Experts of a small language model: vocabulary 6241.
Below are experts of layer 6 (counted from 0) of a mixture-of-experts language model. Rows are named router (the router's row for the expert), gate (a neuron's input weights, with its number), up (a neuron's input weights, with its number) and show model dimensions 0-191. Each number is 200 + 30 x the weight over its row's rms, rounded and kept within 0 to 999.
After each expert's rows: "gets" lists some tokens that make up at least twice as much of what it gets as of all text. This comes from a sample of Wikipedia text that the model never trained on. Tokens count by the router's weight.

# expert 39
router,182,186,232,145,206,221,220,171,181,175,205,206,175,269,214,202,237,201,232,146,212,228,244,156,189,215,196,204,171,221,187,182,206,112,186,168,171,204,197,242,231,188,185,170,156,248,187,228,231,184,152,184,143,198,163,181,172,166,222,191,258,221,158,188,210,192,203,237,209,210,194,135,196,163,218,160,209,176,187,152,148,214,189,238,242,217,227,176,183,169,190,194,161,234,205,203,150,229,203,245,146,212,210,219,197,196,204,226,211,185,199,176,191,198,224,192,203,237,202,195,135,201,239,142,205,238,191,235,216,264,253,224,202,198,193,175,178,231,209,189,213,189,244,219,231,220,227,172,197,189,242,199,258,178,183,219,157,222,185,204,129,210,244,249,175,142,246,184,171,218,229,206,214,196,186,240,134,197,167,215,207,161,205,220,251,226,188,165,152,197,171,151
gate0,215,208,188,117,156,190,164,212,247,201,221,195,136,241,217,176,187,220,257,185,209,218,193,234,201,204,230,212,249,211,194,176,189,175,178,206,205,139,193,250,201,240,228,152,208,218,177,197,207,217,236,137,209,158,190,180,179,164,162,172,178,206,176,200,177,202,229,118,160,199,199,179,206,179,130,193,236,191,181,201,190,216,157,198,222,161,154,218,245,207,210,202,191,202,223,250,199,258,183,236,188,204,145,197,171,220,186,190,198,179,151,208,233,214,175,175,172,185,178,172,156,199,247,149,204,217,183,189,191,296,165,192,180,197,177,180,165,238,221,212,169,174,203,172,183,223,170,152,199,162,261,196,185,154,219,183,171,169,262,220,211,204,234,185,112,184,193,157,230,168,171,182,217,184,171,219,218,171,223,211,204,196,234,153,198,199,185,256,194,165,170,211
up0,179,168,240,158,144,151,199,226,266,236,235,166,212,260,238,225,204,215,302,195,159,193,236,210,223,189,190,175,234,248,219,212,215,163,210,211,169,163,174,225,271,248,155,192,226,212,210,185,167,190,193,169,180,167,201,201,166,159,213,206,179,232,184,187,214,202,183,154,215,214,183,214,206,134,165,148,243,226,201,200,180,198,181,193,215,175,239,219,222,211,223,168,235,210,193,287,148,207,190,217,189,229,157,223,189,208,232,192,231,141,232,214,185,223,238,211,199,191,208,207,194,208,208,167,170,203,195,202,202,191,149,158,140,191,168,203,185,199,195,202,139,218,224,191,225,209,205,175,185,166,209,190,257,196,192,192,203,216,233,200,180,240,253,213,155,163,188,165,152,237,171,224,191,280,226,254,209,173,147,149,189,219,226,200,187,232,214,192,169,203,196,187
gets: "an", "a", "am", "i", "ak", "h"

# expert 1
router,200,219,216,243,197,188,150,238,223,225,188,225,189,196,210,190,220,188,212,262,190,208,209,189,208,199,185,184,165,190,180,249,161,181,171,195,218,218,229,180,176,223,178,190,143,184,216,223,193,201,238,201,223,199,204,212,219,194,154,205,208,143,237,217,225,214,196,215,199,234,157,181,157,189,188,170,201,221,186,259,181,223,230,194,167,177,142,264,199,202,236,269,187,181,173,204,163,174,149,164,206,210,229,235,237,187,267,213,204,228,153,216,192,184,220,212,178,197,137,153,165,234,217,125,260,170,202,190,161,226,201,192,199,185,238,157,171,201,205,122,236,222,224,187,242,187,239,242,202,210,220,219,219,198,164,238,227,214,165,144,160,215,151,150,242,195,199,206,167,226,219,158,223,161,206,182,152,175,228,291,204,144,179,182,200,203,164,255,196,171,210,172
gate0,190,241,182,140,158,202,171,278,157,229,218,224,194,182,208,172,194,190,186,200,189,140,179,160,181,137,202,160,130,200,164,218,236,221,196,192,217,164,230,185,189,181,199,214,158,198,204,242,239,246,209,220,192,245,170,234,210,201,181,199,160,196,223,171,234,198,209,206,189,250,180,224,260,201,151,210,227,252,180,225,152,180,124,227,214,187,193,211,202,196,228,248,178,179,206,176,229,183,185,177,223,208,191,188,182,174,254,178,215,156,180,197,173,175,167,198,169,227,195,172,210,176,167,260,272,202,242,197,194,170,129,229,161,237,219,230,176,201,221,191,198,247,204,113,154,196,207,221,213,209,166,225,229,244,217,204,194,184,190,212,144,190,180,206,172,213,226,200,207,254,164,239,240,168,260,222,221,213,204,209,209,157,171,173,217,227,256,204,220,173,196,211
up0,209,216,207,158,138,168,190,272,206,247,227,237,194,215,200,185,212,175,170,251,191,188,208,185,183,109,177,144,188,164,163,236,238,231,197,176,220,201,230,209,200,171,173,225,147,189,205,239,225,234,221,196,188,246,178,235,212,208,210,215,173,192,211,175,212,221,175,216,194,249,195,214,232,202,199,246,227,230,221,234,171,202,171,233,233,225,163,188,180,200,241,238,156,195,224,133,277,225,187,206,183,203,209,178,173,193,232,206,173,158,160,227,165,189,227,183,188,210,161,124,179,167,201,176,250,191,205,209,170,223,221,229,130,214,224,260,170,174,242,179,236,193,205,152,199,173,250,224,219,237,146,180,222,216,173,214,223,194,189,187,133,196,201,237,232,170,202,211,216,223,184,237,212,170,218,235,230,186,213,248,176,171,169,167,237,176,272,225,172,204,216,196
gets: ".", "d", "end", "ind", "r", " M"

# expert 62
router,235,228,214,202,147,216,204,195,182,254,225,202,138,232,150,232,196,201,168,206,196,199,184,219,233,208,215,245,207,158,212,224,235,243,223,233,206,250,132,171,163,180,177,228,170,207,199,209,182,203,186,199,134,209,190,206,234,228,183,205,171,259,229,216,226,229,145,286,202,228,196,241,214,195,206,170,229,195,236,264,132,239,205,226,194,174,233,166,226,163,257,211,155,221,245,193,232,194,169,265,210,219,169,251,190,216,241,236,175,189,250,222,200,271,236,203,202,182,201,185,212,199,255,234,196,173,224,225,175,187,209,163,197,161,228,164,184,168,196,236,236,156,215,151,145,203,175,273,197,184,225,208,174,210,212,210,219,199,238,217,245,186,193,188,194,211,173,193,234,162,167,172,152,211,194,188,195,185,215,190,188,251,180,220,205,175,206,192,167,182,181,159
gate0,189,219,189,200,213,208,205,171,166,216,216,195,176,189,263,155,216,235,196,196,216,118,202,198,209,204,166,204,155,226,191,150,222,155,219,235,242,137,189,202,227,176,167,185,206,253,205,225,183,230,176,182,183,187,163,145,178,211,206,203,212,192,196,228,207,170,184,204,239,189,207,206,190,203,223,195,227,244,185,186,205,157,206,178,193,147,192,164,246,182,232,180,226,119,215,177,154,235,214,189,180,221,188,163,269,200,211,190,184,186,138,190,239,222,203,264,165,210,272,229,205,260,210,213,229,155,200,197,226,185,174,299,199,195,207,219,196,180,235,210,190,107,196,208,227,217,141,170,217,237,197,253,202,228,189,189,215,172,188,187,215,305,129,202,196,189,227,207,208,186,194,178,197,211,201,210,225,200,255,240,228,219,200,222,206,203,241,214,199,203,218,199
up0,195,191,211,177,214,178,210,216,178,202,247,156,220,222,150,190,181,183,224,192,125,149,171,201,172,156,180,187,184,208,184,256,182,207,219,233,205,167,166,182,263,176,248,212,137,214,176,225,201,212,247,183,238,193,240,210,183,179,203,231,178,174,222,212,172,170,243,229,212,217,191,205,265,263,132,206,210,191,241,213,141,232,220,213,164,184,245,230,257,227,233,231,251,203,183,181,214,204,178,177,150,194,209,166,232,229,195,248,142,201,168,159,212,199,244,202,202,172,216,241,192,165,246,246,225,197,208,229,202,210,209,188,181,170,198,198,244,288,167,182,203,192,211,154,210,207,200,186,167,221,198,226,206,235,189,173,204,185,131,191,217,178,206,158,195,200,223,184,151,225,235,230,193,258,190,136,179,188,204,191,234,167,218,174,149,133,189,196,185,187,163,199
gets: "\n", "-", ":", "| ", ": ", "|"

# expert 75
router,186,243,197,230,192,208,223,211,208,226,194,194,222,230,167,179,187,217,162,196,223,222,203,167,235,227,196,141,153,177,179,218,208,181,182,155,233,256,190,203,168,221,170,231,205,248,170,199,177,252,161,206,146,252,176,146,229,191,200,213,149,225,168,193,181,217,266,217,188,177,227,118,156,197,218,223,160,220,179,206,179,249,161,227,163,218,167,154,191,191,196,185,209,163,192,198,243,179,188,196,214,187,215,162,180,241,181,241,225,181,181,158,210,175,220,208,200,207,183,182,244,237,238,210,238,184,247,259,201,151,186,181,228,176,175,248,152,184,230,241,176,208,220,199,144,255,225,230,225,161,261,207,174,161,221,216,198,235,221,240,227,206,230,231,203,147,148,194,181,194,167,171,210,257,194,205,179,156,159,172,202,192,200,240,205,241,140,220,260,205,216,203
gate0,216,157,230,186,148,225,165,205,177,166,205,139,201,263,168,169,157,188,235,270,236,175,204,190,225,241,205,170,164,193,201,209,208,180,207,191,212,281,169,195,181,197,177,248,205,175,228,253,169,183,146,227,203,213,211,234,184,106,249,253,175,201,226,254,168,221,173,203,197,149,229,169,191,190,176,182,212,245,174,208,201,163,196,218,217,196,236,210,194,212,193,188,236,176,182,186,162,237,225,233,196,197,166,183,188,168,197,247,209,227,203,186,208,213,215,225,223,229,263,205,228,184,233,217,184,177,200,208,202,158,209,130,174,159,190,261,154,265,180,248,183,249,140,176,169,238,232,170,147,163,204,204,229,219,201,172,201,247,200,224,226,207,202,172,183,144,171,221,240,191,180,184,203,206,175,221,201,204,213,194,178,214,198,187,183,212,212,144,194,140,217,220
up0,200,189,181,227,235,195,211,188,224,226,217,288,182,96,191,219,251,179,183,207,189,210,180,225,219,185,201,216,227,195,185,180,203,216,205,237,251,84,237,184,220,207,237,161,189,246,174,184,166,188,207,180,244,212,174,196,197,252,143,181,183,225,195,132,215,180,184,214,189,189,172,233,208,210,208,212,204,148,223,172,187,226,168,203,219,214,173,183,219,170,238,178,216,187,210,247,194,218,183,187,248,186,228,191,198,243,184,173,163,153,210,209,199,173,177,188,182,150,139,214,200,205,183,140,203,228,157,189,208,230,158,265,186,220,212,172,248,140,217,120,222,146,213,202,171,157,173,235,234,217,158,206,183,175,215,225,185,167,183,191,210,219,222,220,202,244,235,173,147,219,213,213,198,207,224,205,233,225,220,185,209,217,162,208,189,181,182,241,185,261,160,201
gets: "-", "\n", " (", "–", " sp", " and"

# expert 15
router,195,151,255,193,193,183,196,208,185,177,144,211,191,238,233,166,196,171,261,187,176,196,230,204,180,172,188,242,167,248,191,198,175,254,207,142,202,240,170,191,263,213,179,194,203,204,169,201,224,218,143,171,196,220,166,218,204,171,248,168,236,174,191,203,260,188,220,188,267,245,214,161,218,167,263,218,236,194,186,155,182,162,212,218,176,168,242,119,154,160,193,229,167,215,147,223,216,169,162,217,149,219,163,178,203,191,203,229,196,200,174,181,208,204,239,161,162,233,224,181,185,211,178,176,181,245,201,212,188,217,253,225,221,207,136,176,154,219,189,143,214,215,191,229,205,214,160,223,192,174,216,197,258,201,162,229,158,209,198,221,161,229,239,197,182,157,203,197,207,220,192,205,213,169,230,246,167,238,141,186,236,171,178,189,231,266,206,185,166,201,185,209
gate0,278,177,211,220,178,205,143,230,231,172,186,172,214,227,226,186,204,263,237,206,223,116,172,219,209,180,200,205,144,237,179,196,221,254,234,216,271,236,197,212,169,232,192,226,205,200,153,209,168,201,207,159,206,205,182,210,198,204,230,136,190,187,188,175,260,195,219,222,244,207,184,194,171,212,218,224,198,193,248,240,235,239,192,215,213,199,204,191,225,159,233,187,185,237,168,219,248,163,191,194,215,207,164,215,203,152,232,213,175,134,194,224,237,218,201,184,164,253,210,192,178,213,173,187,219,186,246,191,212,192,221,244,166,230,186,222,193,225,141,142,162,201,186,231,191,200,142,200,174,132,202,182,190,148,159,224,245,180,224,196,205,249,210,204,198,146,197,200,123,153,158,230,172,194,237,221,176,230,228,261,208,219,183,220,169,194,157,213,222,206,164,223
up0,245,231,197,155,217,246,158,178,209,154,226,226,182,211,213,167,239,196,172,168,209,162,196,178,193,243,162,248,181,223,178,174,233,213,219,174,248,248,210,226,193,217,226,218,227,189,215,181,180,245,201,128,229,208,179,179,200,209,202,157,190,220,223,165,215,202,150,186,191,201,170,212,199,181,196,200,162,232,234,225,168,180,212,200,176,199,238,140,152,193,180,208,218,173,179,165,183,139,233,137,240,207,229,176,218,165,173,208,173,197,212,235,241,218,214,187,139,238,239,167,217,209,180,198,215,204,194,177,140,244,217,245,216,213,182,209,197,233,188,195,184,200,215,190,207,262,162,233,226,127,183,148,215,201,178,217,171,197,171,192,188,169,209,226,204,154,191,168,183,168,104,216,175,207,219,242,264,209,227,276,214,265,180,231,221,220,190,255,162,231,183,217
gets: "h", "ak", "i", "k", "u", "ah"